config = dict(
    d_shared_expert=0,
    activation='swiglu',
    moe_layers=[1, 2, 3, 4, 5, 6, 7, 8, 9, 10],
    normalize_top_k=True,
    lr_router=0.000626,
    lr=0.00339,
    seq_len=1024,
    steps=5195,
)
Below are experts of layer 7 (counted from 0) of a mixture-of-experts language model. Rows are named router (the router's row for the expert), gate (a neuron's input weights, with its number), up (a neuron's input weights, with its number) and show model dimensions 0-191. Each number is 200 + 20 x the weight over its row's rms, rounded and kept within 0 to 999.
After each expert's rows: a language model's description of what the expert responds to. This comes from a sample of Wikipedia text that the model never trained on.

# expert 30
router,173,233,211,197,209,171,243,227,201,224,206,175,181,212,236,230,229,174,162,194,195,191,195,193,194,164,190,210,224,187,176,168,217,220,237,225,201,211,218,210,180,195,207,220,186,193,232,189,171,223,201,190,187,209,167,162,191,190,211,221,212,208,179,172,238,191,210,206,237,185,217,208,231,209,218,188,181,181,183,226,209,191,245,185,226,208,209,226,199,218,231,211,210,200,213,227,174,219,199,204,170,208,184,199,231,200,171,234,196,210,190,196,212,210,204,162,200,165,191,204,194,203,204,198,201,187,235,206,208,209,200,212,198,158,211,209,227,182,223,180,173,168,217,220,204,184,199,199,151,208,178,213,172,171,195,190,223,204,211,235,172,198,218,221,203,223,232,186,195,185,189,202,210,199,188,219,229,200,207,217,171,227,226,204,211,171,204,190,174,206,156,192
gate7,230,217,218,211,217,200,219,220,223,185,189,188,163,181,174,180,221,176,182,209,195,203,196,219,197,194,241,199,222,168,219,229,189,193,212,182,204,218,217,190,179,238,212,186,179,225,181,195,214,225,196,166,177,199,234,185,181,188,191,181,199,223,225,198,197,205,178,176,241,224,180,190,224,200,215,189,168,182,198,181,218,198,205,221,191,207,173,183,176,194,213,190,236,200,209,216,166,173,200,183,195,216,219,197,247,183,196,220,186,211,216,167,158,216,192,220,160,208,206,202,219,185,202,212,208,204,197,185,234,209,192,190,216,196,217,139,191,242,184,225,168,197,200,208,212,188,187,202,185,208,187,201,166,201,182,182,201,233,228,200,167,232,202,243,172,209,216,220,195,187,174,200,203,213,200,207,217,244,152,194,179,224,231,180,214,200,194,175,196,217,179,209
up7,210,202,187,222,219,185,204,204,212,199,228,183,190,181,179,225,205,218,210,174,198,211,249,185,179,190,155,224,218,184,199,179,209,197,215,179,180,221,190,216,215,225,176,173,229,233,171,218,195,192,200,220,205,213,207,191,219,164,209,188,205,216,222,200,199,183,241,187,216,141,188,220,198,226,204,201,182,201,195,199,181,210,174,235,203,206,207,182,231,182,201,190,177,213,203,219,199,210,213,211,217,203,182,229,178,203,180,209,243,198,213,220,159,182,167,230,158,194,223,218,224,218,188,228,207,219,233,180,190,210,186,190,232,199,178,198,178,207,216,218,215,221,215,209,225,231,144,223,197,155,211,213,173,216,216,194,209,200,169,183,190,196,185,214,210,212,188,189,213,226,190,176,231,210,183,201,187,222,169,233,207,187,165,194,178,171,188,177,196,204,230,204
Description: Mid-name letter chunks

# expert 9
router,188,189,227,187,203,199,192,190,186,208,216,219,246,242,183,232,182,154,185,182,206,216,176,176,184,217,199,193,191,203,201,210,222,229,188,211,189,211,189,173,197,191,200,192,219,200,228,180,195,169,208,199,237,230,201,191,238,173,226,210,198,206,167,220,207,185,215,185,173,182,189,211,239,232,202,165,214,179,211,214,201,190,227,211,200,215,202,184,222,189,182,249,230,237,201,212,208,190,228,223,175,205,207,227,207,226,192,175,204,187,206,211,205,204,205,202,194,188,172,193,231,232,238,209,225,226,212,230,201,225,175,208,185,208,226,203,178,168,195,186,202,210,227,198,219,166,215,251,159,227,222,183,215,205,154,176,218,195,185,208,214,212,213,184,206,183,223,202,209,227,177,179,229,219,177,201,192,226,204,208,217,204,195,229,201,188,172,185,212,198,163,228
gate0,194,194,216,205,240,221,193,179,156,218,208,168,207,193,202,201,199,182,179,191,234,184,181,178,202,225,210,208,209,204,187,202,228,221,189,201,210,202,211,225,191,195,235,210,180,200,197,204,225,163,163,222,211,214,226,170,170,206,210,202,202,185,175,189,186,180,187,182,217,183,210,176,234,207,222,212,207,181,196,172,197,195,203,183,215,205,203,196,216,204,157,229,171,200,213,222,178,222,119,177,175,228,207,194,175,174,245,154,170,206,189,186,202,214,199,204,173,228,184,174,231,188,195,179,175,199,233,199,204,185,204,224,196,200,228,201,207,235,202,193,204,204,180,221,219,183,225,197,202,202,199,209,176,175,177,220,206,217,226,227,213,198,194,186,222,242,200,210,193,201,223,174,185,188,183,219,162,213,196,181,206,215,188,202,218,210,218,156,157,186,198,175
up0,175,235,223,178,230,213,230,194,198,188,208,189,203,229,237,226,222,218,195,208,224,204,193,184,173,225,171,150,205,190,202,188,209,187,229,207,227,189,242,186,142,199,182,187,210,194,181,188,199,183,226,212,192,188,202,164,169,167,191,200,149,212,212,203,177,219,227,192,200,180,202,203,177,211,193,185,216,193,213,200,202,189,191,203,209,187,225,175,222,202,154,189,205,208,214,224,169,167,211,210,190,206,186,195,196,221,214,193,209,201,235,240,208,189,212,203,234,250,189,216,204,212,196,177,221,194,192,195,197,180,236,197,209,201,194,186,205,229,198,181,198,144,190,193,207,218,159,245,177,208,185,214,203,196,244,205,226,185,193,218,159,181,242,198,201,205,210,179,212,181,207,204,175,199,186,189,237,192,225,172,188,186,202,212,191,195,205,174,208,204,205,190
Description: Mid-word Latinate pieces

# expert 2
router,168,170,208,213,177,161,195,184,219,168,195,224,179,184,180,178,171,210,216,223,166,207,205,205,217,190,236,186,234,173,211,170,219,184,220,222,208,170,186,169,199,207,172,207,206,179,237,197,221,220,213,205,247,196,170,166,219,189,185,182,193,230,183,190,212,218,205,184,207,207,175,177,224,191,168,192,180,174,177,201,203,222,202,198,193,189,220,177,232,155,209,200,209,193,258,186,213,230,216,182,168,223,183,220,171,212,202,194,178,167,197,186,217,235,203,195,191,222,193,191,187,198,200,211,216,173,211,180,222,178,224,209,163,196,196,198,223,224,211,197,184,192,201,172,244,193,188,180,165,229,208,228,215,202,201,187,170,206,172,180,215,213,189,227,211,205,210,193,184,212,181,204,212,210,225,226,228,174,169,210,215,200,177,208,193,199,204,224,200,199,220,232
gate1,182,182,183,218,210,253,236,201,184,217,197,217,203,227,192,173,201,194,247,216,207,204,205,193,183,203,202,183,218,197,205,197,195,194,230,246,202,238,211,194,224,195,176,214,227,186,190,178,229,207,182,229,242,198,193,183,203,177,188,201,217,216,175,197,187,218,153,205,168,176,254,203,222,209,195,197,184,220,200,152,201,157,180,217,202,192,193,184,218,230,196,138,190,211,224,183,181,214,200,211,161,179,211,205,199,179,191,217,229,181,193,195,209,202,208,181,201,211,188,219,164,229,212,232,196,220,187,193,191,192,217,184,169,205,225,206,191,196,203,207,204,216,194,174,245,179,189,196,206,218,231,194,195,184,195,204,197,215,220,190,218,192,216,221,201,207,174,203,198,170,226,195,148,217,204,195,184,213,187,186,198,188,141,215,187,216,170,194,176,203,202,179
up1,219,185,198,224,225,203,214,189,205,183,193,227,193,177,208,200,213,181,210,218,215,184,233,163,205,181,218,215,223,182,185,196,224,193,201,241,198,196,201,212,252,213,210,226,225,194,218,211,208,177,209,207,222,173,196,186,204,199,218,201,216,206,186,209,200,196,208,240,173,220,186,228,208,208,202,144,224,186,203,245,204,186,191,165,233,193,219,158,218,232,212,204,235,195,227,226,178,195,209,203,212,205,214,156,209,158,186,196,206,192,224,199,168,182,229,185,201,202,187,195,214,227,188,202,212,212,219,196,205,223,200,236,190,234,189,181,186,193,192,204,209,210,203,194,216,169,173,171,218,216,223,213,184,183,188,214,193,191,184,223,227,193,187,186,202,242,222,168,204,238,228,221,216,193,185,210,221,185,259,197,195,196,210,185,209,170,206,162,173,158,179,180
Description: Election result tables

# expert 35
router,171,196,196,219,191,178,219,217,188,220,221,212,183,174,177,198,165,189,207,198,182,195,189,199,229,194,186,199,189,157,209,177,230,184,216,222,177,150,189,188,240,205,185,209,226,210,192,190,197,200,177,239,200,217,194,186,170,182,213,206,206,244,207,189,221,188,208,186,156,195,182,225,170,231,205,181,175,211,188,186,222,222,206,201,196,200,186,166,183,193,224,192,209,233,198,178,178,211,216,205,179,237,188,223,227,215,172,168,222,195,197,166,223,233,164,182,221,160,198,217,185,198,197,188,188,190,193,210,204,208,196,211,180,219,210,203,189,191,150,248,204,190,229,171,175,241,192,202,192,210,204,241,228,188,230,189,221,190,198,196,223,215,227,216,214,174,177,177,215,221,218,206,205,170,192,184,187,207,169,199,213,194,212,191,194,173,179,197,221,182,202,161
gate2,207,186,159,221,222,195,201,211,216,219,210,188,242,202,202,184,194,141,173,214,205,158,174,188,183,193,195,186,159,191,191,198,196,224,186,180,215,200,204,208,222,184,209,190,195,199,213,177,222,176,201,194,191,168,196,213,187,206,192,239,197,193,210,224,176,186,197,139,216,206,194,231,180,217,211,193,179,236,207,201,175,200,191,203,190,211,162,217,217,177,219,185,202,211,221,213,206,174,230,219,178,212,223,218,164,257,212,244,220,185,185,186,216,191,201,178,196,197,187,189,226,191,153,211,178,200,215,219,169,165,219,221,179,215,204,183,173,217,203,177,227,183,208,199,207,233,184,195,214,227,175,184,235,222,192,207,212,207,209,213,193,207,156,238,215,205,198,200,211,199,224,220,190,213,227,193,193,185,182,196,198,173,189,219,199,208,195,234,170,234,210,177
up2,190,214,232,196,221,200,184,207,203,211,202,236,217,234,143,206,226,191,203,201,216,206,208,217,171,193,177,237,190,175,198,204,175,218,179,225,159,214,212,220,179,196,201,232,167,240,210,218,176,205,221,180,189,210,227,196,208,201,203,185,195,202,195,191,221,183,169,160,210,179,238,242,191,163,188,185,195,199,190,176,184,192,200,211,176,166,189,230,177,199,202,223,174,204,245,223,196,188,215,215,214,190,220,223,182,225,174,167,177,193,218,201,161,193,198,178,211,224,178,189,179,216,177,195,203,152,164,188,227,212,184,203,198,185,211,223,205,201,210,164,206,192,216,225,216,186,211,225,189,174,206,218,178,230,208,197,207,188,202,183,207,218,219,236,195,208,206,202,214,208,172,190,178,178,178,195,199,182,234,217,182,175,190,195,190,209,190,150,233,192,192,220
Description: Section heading words

# expert 56
router,199,201,209,199,167,196,196,173,215,175,225,176,198,190,207,197,210,175,178,199,187,205,198,212,189,164,209,240,221,214,170,194,185,211,153,189,183,186,189,233,182,187,213,189,219,254,204,226,165,215,197,195,219,192,172,170,201,202,216,211,197,224,196,187,216,197,215,178,209,192,202,222,249,221,178,205,185,189,210,188,197,192,176,172,202,171,179,207,221,225,207,200,212,231,218,213,189,214,255,214,185,223,211,196,196,248,186,204,221,181,205,208,179,204,219,202,211,177,199,188,174,216,206,235,199,249,211,205,168,207,249,171,185,248,187,231,228,227,224,199,203,180,170,210,191,207,212,228,194,218,190,215,188,204,222,191,193,190,199,207,173,249,191,239,203,207,187,202,191,182,187,204,231,177,194,189,211,210,165,213,199,193,200,214,219,176,159,195,221,206,229,184
gate2,223,228,192,169,164,195,210,228,206,182,203,182,218,223,223,186,205,211,206,216,184,174,201,236,207,202,170,203,217,189,228,230,157,193,204,186,194,223,176,208,180,209,183,198,213,229,224,206,184,180,187,171,204,206,197,196,205,211,209,198,194,184,198,189,165,228,153,178,182,173,199,209,232,206,180,198,199,202,184,182,199,199,175,223,193,221,186,211,202,257,230,233,154,203,220,187,227,177,224,204,181,182,203,167,193,226,186,214,179,197,188,197,191,207,210,208,224,155,176,160,229,183,208,204,172,206,197,177,223,174,202,208,212,236,204,212,206,198,217,203,180,197,190,211,159,202,181,211,241,190,196,183,190,205,200,186,227,189,232,214,184,242,191,232,227,184,187,206,204,231,206,213,226,172,217,202,189,222,191,191,184,218,194,208,175,190,254,222,163,195,222,190
up2,188,183,214,210,190,203,206,163,169,229,173,208,202,194,160,158,188,221,210,224,211,177,211,178,192,188,178,183,188,179,181,198,199,178,167,228,154,180,210,204,190,206,214,186,188,204,207,178,200,167,174,227,213,206,219,219,209,190,211,224,195,182,203,207,225,197,188,173,190,187,191,184,185,208,217,200,201,223,205,180,176,144,183,206,198,179,190,210,210,196,209,183,166,170,211,240,196,198,236,184,194,202,214,196,201,204,194,234,187,227,196,205,199,176,178,202,179,185,223,179,202,212,206,234,170,221,180,201,205,205,186,211,238,246,151,174,232,208,205,205,204,170,216,166,167,198,173,192,206,202,188,182,198,224,168,178,224,195,261,199,221,204,197,221,185,172,180,202,187,175,196,199,227,180,178,237,221,197,189,208,185,227,174,218,215,238,204,178,206,206,221,201
Description: Letter m pieces

# expert 3
router,236,217,198,191,200,223,237,211,208,221,173,219,209,207,216,181,198,230,178,214,180,209,167,170,258,211,157,210,233,209,188,191,211,191,185,217,172,243,205,195,225,172,203,236,191,238,194,235,217,213,215,194,205,210,190,202,200,204,212,186,207,197,190,199,215,194,181,187,193,174,194,209,200,171,201,205,195,181,179,224,205,176,235,223,200,157,126,229,223,197,209,214,208,198,190,210,216,174,190,189,225,220,185,193,207,226,203,195,195,216,178,162,239,195,193,217,197,182,227,166,230,198,187,213,194,211,226,161,204,188,172,211,176,177,213,232,191,222,194,189,207,187,221,220,164,234,243,203,192,223,200,212,198,190,188,198,227,180,191,189,209,214,211,170,189,215,192,174,189,234,182,198,214,206,210,220,225,220,211,178,204,197,209,229,228,199,201,184,223,192,197,194
gate1,195,198,169,189,199,238,236,218,194,212,196,181,191,202,174,205,218,201,203,230,231,219,180,186,195,187,223,238,204,181,211,231,175,202,214,189,211,219,203,194,179,200,205,227,185,219,195,216,171,172,202,224,208,206,206,179,168,199,175,226,205,178,204,205,195,192,198,203,197,226,229,205,177,214,210,188,150,212,168,178,208,185,180,178,226,190,194,198,233,206,208,177,180,191,210,182,185,184,196,183,203,238,212,171,221,206,198,181,165,222,228,204,224,193,183,238,186,176,222,200,239,213,214,229,170,185,210,168,201,205,166,218,220,155,192,181,233,172,189,219,202,221,166,202,217,151,206,189,222,213,180,209,204,208,201,212,194,182,200,191,207,206,199,175,232,201,206,189,185,200,148,206,216,237,239,210,168,214,198,158,167,208,188,187,213,211,199,244,193,185,217,220
up1,219,176,194,218,204,163,195,204,196,185,224,162,207,192,211,193,166,178,189,231,192,162,229,230,229,203,199,168,207,203,224,192,220,171,227,191,215,189,190,136,184,197,198,214,193,192,237,223,215,207,183,214,208,195,181,214,245,173,236,148,195,225,210,217,205,212,185,204,210,229,187,194,189,181,195,186,230,211,188,173,187,230,218,203,194,212,218,201,197,188,226,196,228,185,177,212,196,202,179,209,199,194,185,189,206,237,226,203,200,249,172,183,211,214,207,211,232,232,177,203,198,209,201,201,234,213,214,219,178,181,202,213,177,221,215,202,176,180,206,172,219,222,180,224,199,172,206,217,199,220,220,200,208,176,206,200,212,203,219,198,202,196,165,217,177,218,197,194,226,152,215,209,190,190,179,223,248,184,185,185,190,171,203,186,170,210,227,221,189,156,205,188
Description: Foreign name fragments

# expert 24
router,201,200,195,204,213,182,170,202,225,208,191,198,171,150,234,196,201,191,187,218,186,190,190,200,219,215,191,236,164,150,192,189,184,187,217,195,179,186,209,197,188,188,215,170,229,204,225,223,192,193,191,168,181,208,194,190,179,187,208,220,191,171,175,207,214,192,213,182,221,197,229,231,209,223,198,193,176,179,166,164,197,243,204,228,173,204,235,167,160,196,192,217,179,210,165,203,222,223,224,193,169,238,200,193,206,193,216,212,211,191,194,205,192,158,204,201,168,208,203,186,218,198,190,223,182,176,192,208,196,167,184,199,195,180,234,213,233,211,183,181,206,186,227,215,229,186,174,184,193,197,217,191,205,193,166,231,157,184,191,181,209,194,175,155,238,186,189,210,224,182,177,194,228,226,190,243,206,192,224,194,206,197,218,213,209,243,171,201,199,196,219,214
gate0,182,177,201,194,247,201,191,222,208,218,167,195,192,179,212,217,216,201,177,202,217,154,197,206,189,208,187,215,209,162,243,212,196,209,199,176,188,220,165,253,196,202,195,188,238,196,193,203,213,168,160,203,195,193,223,200,218,194,209,227,235,195,192,184,189,220,190,200,186,209,220,219,204,205,179,185,140,191,188,192,204,230,167,203,183,176,184,222,209,193,166,188,173,220,160,172,214,206,221,208,190,196,216,200,219,237,224,167,222,215,186,233,187,182,182,176,203,203,227,221,198,180,206,208,178,183,206,187,176,177,186,208,206,219,201,213,193,184,211,193,205,211,186,202,229,186,218,236,172,212,205,198,205,237,200,177,225,211,176,212,213,165,193,184,240,153,176,161,200,215,194,180,211,214,222,199,220,185,216,204,197,202,230,219,210,174,209,227,192,158,209,209
up0,157,176,195,165,220,160,213,189,224,211,204,234,191,200,207,186,208,173,178,198,189,208,221,195,187,173,174,177,247,231,205,214,210,206,197,198,187,201,183,205,194,230,221,211,214,143,217,170,238,184,215,171,211,207,201,197,189,184,217,175,159,197,170,213,198,213,186,205,227,209,186,201,180,201,168,217,203,161,239,220,161,190,205,226,203,199,199,177,215,208,206,232,233,192,183,199,229,163,163,176,169,221,185,185,181,192,186,200,214,195,211,217,217,222,207,212,222,180,192,222,206,174,194,194,181,199,185,193,161,204,129,178,194,231,224,219,166,199,219,170,200,203,220,190,182,204,181,183,222,214,185,212,232,201,183,209,205,190,220,188,191,194,211,207,233,208,199,188,192,204,205,210,217,197,202,188,208,195,161,220,193,217,184,231,203,196,202,215,191,215,160,221
Description: Capitalized title words

# expert 44
router,199,199,210,204,180,196,228,185,205,186,219,184,204,197,204,204,161,227,203,187,176,176,219,204,218,168,208,180,238,153,248,177,218,211,161,226,195,192,186,182,242,180,174,219,221,210,189,191,212,203,201,241,202,178,213,152,183,198,210,194,167,157,176,161,217,203,232,188,173,207,214,196,226,223,182,208,202,240,184,202,221,214,205,226,207,219,171,212,185,169,217,179,194,223,222,219,170,213,211,213,199,211,221,200,220,203,239,207,230,194,210,196,210,208,204,177,194,198,187,252,180,207,179,176,190,202,197,181,200,200,197,212,184,178,180,223,213,192,213,225,218,191,234,199,209,198,183,233,247,216,202,199,238,200,199,218,210,228,210,203,187,202,194,203,186,180,209,203,232,190,234,172,225,207,195,189,213,225,208,167,176,173,213,203,164,190,177,183,189,194,198,220
gate2,189,200,232,225,185,193,234,228,180,203,189,223,209,193,193,190,181,220,187,179,202,201,202,200,212,144,161,213,225,226,197,232,164,196,176,203,198,202,192,201,191,187,208,183,220,195,193,198,223,231,203,211,201,196,232,203,236,189,225,200,193,180,187,182,203,196,198,190,203,205,177,208,184,161,215,193,189,234,182,186,201,204,192,189,183,169,189,222,229,193,183,205,192,224,198,207,203,205,197,195,219,222,218,184,216,215,238,254,226,218,212,230,179,220,180,229,189,203,209,188,165,189,222,198,221,227,189,197,219,171,221,172,205,209,237,200,243,205,207,180,181,201,194,203,206,200,194,208,206,161,204,191,224,190,179,221,199,257,193,242,230,194,181,216,192,184,195,192,221,207,275,157,172,186,186,184,149,205,194,212,206,203,194,203,169,207,223,213,202,212,193,183
up2,205,222,209,191,199,235,188,158,192,176,194,210,186,184,204,228,246,211,191,205,153,192,207,160,204,207,214,165,199,188,183,215,211,224,202,202,208,217,200,186,208,195,239,212,204,178,222,228,173,182,223,179,206,190,148,186,206,174,201,193,167,168,157,199,189,232,175,227,194,194,207,216,218,207,206,215,224,204,226,174,210,172,227,192,207,202,218,186,195,206,216,212,193,190,200,215,175,216,213,190,200,197,217,225,192,169,197,202,222,178,229,180,199,214,211,170,205,190,261,205,186,208,213,196,224,207,211,213,188,200,203,176,222,203,163,225,223,187,161,182,213,219,194,203,216,232,197,232,213,178,206,169,217,220,195,197,198,202,213,177,201,166,201,231,184,205,197,185,188,215,165,182,209,218,194,203,229,162,209,191,240,225,202,202,154,248,195,223,169,198,188,183
Description: Wikipedia section headers

# expert 21
router,218,203,197,206,189,223,214,169,239,179,219,167,209,190,222,186,223,188,172,194,177,199,204,213,200,217,174,203,204,184,225,228,212,236,232,221,210,225,171,188,199,194,205,213,231,175,210,208,212,188,199,207,206,209,196,190,186,194,209,220,208,206,198,238,201,174,189,194,162,174,181,213,153,212,199,196,203,213,201,217,204,200,198,198,203,213,233,223,211,172,208,171,192,204,190,189,211,201,204,229,165,223,186,225,194,178,227,213,167,192,237,197,186,204,159,192,202,231,183,189,199,194,252,213,209,215,174,183,201,173,234,218,178,227,224,183,174,188,182,219,202,243,222,221,215,163,207,173,169,215,196,220,206,240,196,189,211,234,150,211,226,212,193,186,210,185,220,195,143,218,178,177,202,218,228,208,209,224,218,205,198,205,235,190,216,234,204,225,194,201,205,226
gate1,210,243,207,220,197,204,185,216,202,153,183,191,224,228,189,202,212,218,191,233,212,242,212,164,197,226,185,201,193,190,205,189,202,176,201,225,213,206,183,175,220,189,247,189,210,173,211,177,186,204,229,189,196,160,202,215,144,187,207,227,199,190,266,218,186,203,172,245,214,204,218,205,205,199,199,187,206,186,198,187,187,220,192,201,233,182,214,203,191,196,174,223,179,226,168,192,223,214,193,219,211,195,188,192,187,187,200,198,181,193,181,228,181,187,160,231,242,182,198,202,215,215,244,226,231,205,172,228,214,209,240,193,199,217,197,194,192,190,214,197,170,199,233,184,219,202,211,202,190,180,208,214,181,222,176,206,231,218,172,213,215,208,210,210,186,168,192,199,192,179,225,189,195,227,219,197,188,235,170,225,181,217,193,233,191,179,224,218,206,214,179,213
up1,163,209,192,198,219,211,197,202,170,171,188,192,172,175,195,206,213,206,192,191,169,192,203,214,187,195,176,221,192,222,217,194,241,202,174,204,187,193,176,174,192,200,154,200,220,201,223,205,188,226,173,191,180,186,179,206,206,185,242,181,246,159,192,181,207,212,182,227,231,194,185,206,224,196,220,173,187,209,222,222,229,196,167,184,209,222,184,226,232,198,181,219,225,223,212,180,162,229,211,210,211,255,190,214,190,203,189,195,223,220,200,197,184,200,231,221,191,214,185,212,174,160,195,196,218,182,210,190,171,223,214,174,191,185,167,227,227,185,204,193,252,216,184,217,188,231,228,190,192,177,199,163,173,194,175,183,221,188,168,168,183,192,184,212,217,211,188,195,193,206,189,187,185,187,137,205,183,206,199,194,182,182,208,198,169,186,195,186,182,198,195,190
Description: Common action verbs

# expert 50
router,189,223,171,164,199,168,216,204,215,157,213,241,208,170,238,243,223,168,186,213,175,180,172,228,195,202,194,220,195,182,198,207,199,172,184,242,215,226,217,221,212,184,216,184,236,199,216,227,190,231,223,212,218,192,210,204,223,205,229,221,197,179,201,199,229,183,184,216,178,187,205,188,184,206,207,200,213,186,207,190,192,238,186,195,219,208,201,206,191,222,173,182,187,162,197,212,204,218,226,230,180,232,214,188,180,214,256,205,188,171,191,204,199,225,194,169,209,185,182,196,165,150,181,182,187,201,209,200,197,172,206,204,163,198,213,207,227,226,222,193,197,198,216,217,203,173,208,179,172,217,160,202,212,215,199,194,183,204,188,203,188,177,190,189,216,198,214,195,155,214,172,178,217,241,216,207,203,206,178,178,185,231,199,224,245,197,188,195,199,185,182,188
gate2,215,222,199,218,194,214,210,227,244,186,200,208,207,177,202,188,192,204,190,239,196,209,244,186,195,194,234,251,205,234,203,194,206,181,206,210,184,211,199,223,235,191,238,232,176,188,175,180,209,194,187,197,201,206,218,217,153,210,232,165,190,210,167,194,178,185,194,220,216,210,203,193,217,185,201,232,204,178,211,182,152,190,220,229,186,251,178,221,197,225,177,187,181,197,175,204,208,154,191,214,198,201,177,193,188,186,196,238,203,199,203,188,178,227,171,216,176,220,223,243,211,177,199,181,224,181,197,182,240,197,203,215,217,207,211,201,180,194,192,186,172,211,240,186,220,211,175,204,201,174,198,204,177,262,203,224,190,200,211,215,183,207,217,160,223,187,204,175,210,208,191,190,193,210,162,176,204,183,197,198,198,220,209,208,209,173,215,214,210,197,231,219
up2,223,234,182,215,180,169,165,169,178,190,204,218,205,194,166,206,217,149,211,187,183,193,202,189,193,244,229,243,187,180,239,234,183,213,211,214,237,180,198,187,188,193,222,219,219,217,190,173,171,200,219,200,183,191,223,144,228,180,222,205,186,190,188,206,202,217,218,215,202,168,171,189,241,198,204,181,203,185,158,210,216,189,195,185,178,197,205,216,210,215,187,247,176,170,180,197,171,211,217,191,206,206,206,174,176,188,203,209,231,209,221,226,192,217,220,170,214,209,221,206,198,186,211,170,203,240,175,159,214,187,223,214,200,203,168,183,197,200,221,218,206,204,211,190,198,223,164,205,210,199,209,196,155,235,208,197,188,214,165,192,196,159,219,189,213,194,173,223,196,214,172,217,205,194,192,188,202,191,204,193,199,195,207,207,218,214,199,186,170,200,172,177
Description: Word stems before suffixes

# expert 63
router,178,233,175,234,210,196,212,153,207,211,202,205,210,203,201,215,193,221,161,203,163,179,207,195,188,169,191,241,179,217,195,201,192,208,176,154,216,201,186,230,199,176,185,225,192,220,179,174,207,199,182,196,243,174,153,194,171,206,212,202,176,185,225,231,219,208,223,199,191,194,220,218,160,204,212,204,174,222,194,175,186,219,193,216,223,177,237,162,173,195,230,194,184,178,221,190,196,182,209,171,201,212,197,185,199,175,190,213,181,192,168,201,220,215,211,206,171,200,188,185,191,192,215,232,214,193,184,173,144,161,184,222,166,210,203,200,195,187,198,185,203,212,186,222,194,182,212,180,180,209,176,197,186,196,196,166,209,182,234,189,187,210,206,186,186,226,201,187,222,163,189,215,214,203,201,209,201,147,228,211,214,204,203,217,200,185,222,238,203,239,183,199
gate0,190,199,172,246,211,224,180,173,194,233,220,223,186,208,189,192,154,209,173,223,235,196,200,198,221,150,218,224,191,205,223,211,197,221,179,211,195,173,150,239,211,201,199,174,224,195,189,200,208,212,219,161,197,226,192,208,164,224,211,201,188,200,177,188,174,198,216,204,220,259,201,203,187,190,230,210,168,212,182,215,209,211,194,244,192,188,226,181,204,226,224,209,198,197,181,203,195,223,205,190,199,183,226,201,198,209,171,179,180,208,194,201,214,187,192,189,201,205,189,219,190,209,263,206,232,213,211,215,197,193,195,220,177,197,204,185,216,215,196,206,183,222,153,181,217,178,173,220,207,186,198,214,169,205,225,205,219,223,185,196,216,174,177,202,223,166,218,189,203,170,197,177,201,172,240,183,173,202,203,202,197,177,221,166,191,183,208,201,205,213,178,158
up0,154,190,219,205,194,188,201,190,193,204,221,174,198,199,169,194,204,201,162,194,192,194,188,198,174,198,196,187,210,184,207,212,205,184,183,177,163,224,162,159,185,208,179,164,207,215,232,207,210,182,203,160,171,242,208,187,235,196,186,215,219,170,170,211,204,179,191,193,195,183,196,203,185,172,203,193,160,199,196,186,181,224,194,164,167,215,207,184,192,215,250,218,216,223,176,255,194,202,199,184,177,222,198,202,208,191,224,194,204,240,175,181,220,199,235,191,204,188,201,183,192,180,189,189,211,179,217,205,175,200,171,194,178,216,178,210,165,200,197,216,210,183,190,207,174,183,191,223,203,206,222,166,225,181,209,185,203,185,214,189,231,195,242,210,194,204,184,226,209,177,227,181,223,177,204,191,231,198,201,188,197,224,215,177,156,210,210,229,226,188,243,244
Description: Place-name endings

# expert 29
router,190,200,193,200,197,174,228,212,206,219,206,207,189,223,218,197,189,212,207,192,189,229,198,192,205,225,181,204,189,198,217,198,183,183,208,236,218,190,264,186,186,200,164,219,228,190,222,189,212,203,210,193,201,205,192,182,201,179,233,225,209,173,200,185,217,183,176,219,191,195,209,232,186,171,210,188,177,185,202,257,180,203,255,244,175,206,215,189,176,196,194,176,198,231,200,220,206,196,221,198,217,224,179,208,200,203,200,222,185,181,244,224,174,197,218,213,223,167,210,174,191,179,207,235,171,203,219,206,151,193,209,186,176,221,203,186,205,222,159,209,189,227,216,200,230,208,212,205,200,214,211,217,168,203,185,205,241,204,248,214,174,186,204,205,230,183,227,186,196,212,178,161,183,229,216,190,197,217,180,204,230,205,166,228,203,198,153,185,217,219,197,205
gate0,213,190,240,198,238,213,185,230,176,205,191,213,205,206,216,215,214,208,195,194,184,245,182,189,160,221,194,210,204,210,229,176,222,221,174,210,240,217,217,163,178,203,207,209,188,187,199,192,222,191,232,198,251,173,195,232,193,215,212,210,226,201,197,196,198,190,223,164,201,185,188,188,221,219,207,211,199,205,193,197,207,208,200,177,195,257,197,222,212,150,225,182,187,191,164,198,188,232,241,182,181,198,182,191,190,212,166,217,177,205,201,214,188,185,183,220,221,183,187,184,210,197,204,224,184,202,226,154,199,236,211,225,216,217,188,177,248,195,195,226,175,206,188,185,198,148,225,210,182,179,214,208,202,217,168,190,184,230,227,200,203,172,190,187,173,202,202,219,202,196,210,186,181,213,195,206,197,239,211,238,201,197,159,220,209,213,202,233,195,215,189,203
up0,200,178,160,212,190,172,196,196,244,199,159,167,202,171,226,174,234,191,167,165,195,175,190,200,185,214,191,207,171,168,163,195,213,195,214,210,196,187,223,212,194,186,159,199,225,221,204,196,191,209,232,195,225,225,188,192,203,165,241,209,197,216,205,203,210,208,203,189,192,181,224,213,210,188,214,211,216,203,179,177,189,187,186,181,206,176,160,215,232,184,203,205,188,211,207,187,209,202,213,189,196,234,190,203,230,215,233,208,202,174,203,204,204,211,201,152,191,211,174,233,175,193,197,145,197,185,208,219,151,180,195,218,182,208,204,213,174,184,214,236,184,189,212,228,213,206,203,152,210,181,185,180,218,223,218,207,203,194,208,181,190,219,174,165,193,203,248,214,204,186,225,201,199,197,215,223,215,224,212,202,210,198,160,143,181,179,195,206,190,208,217,194
Description: Mid-word stems before suffixes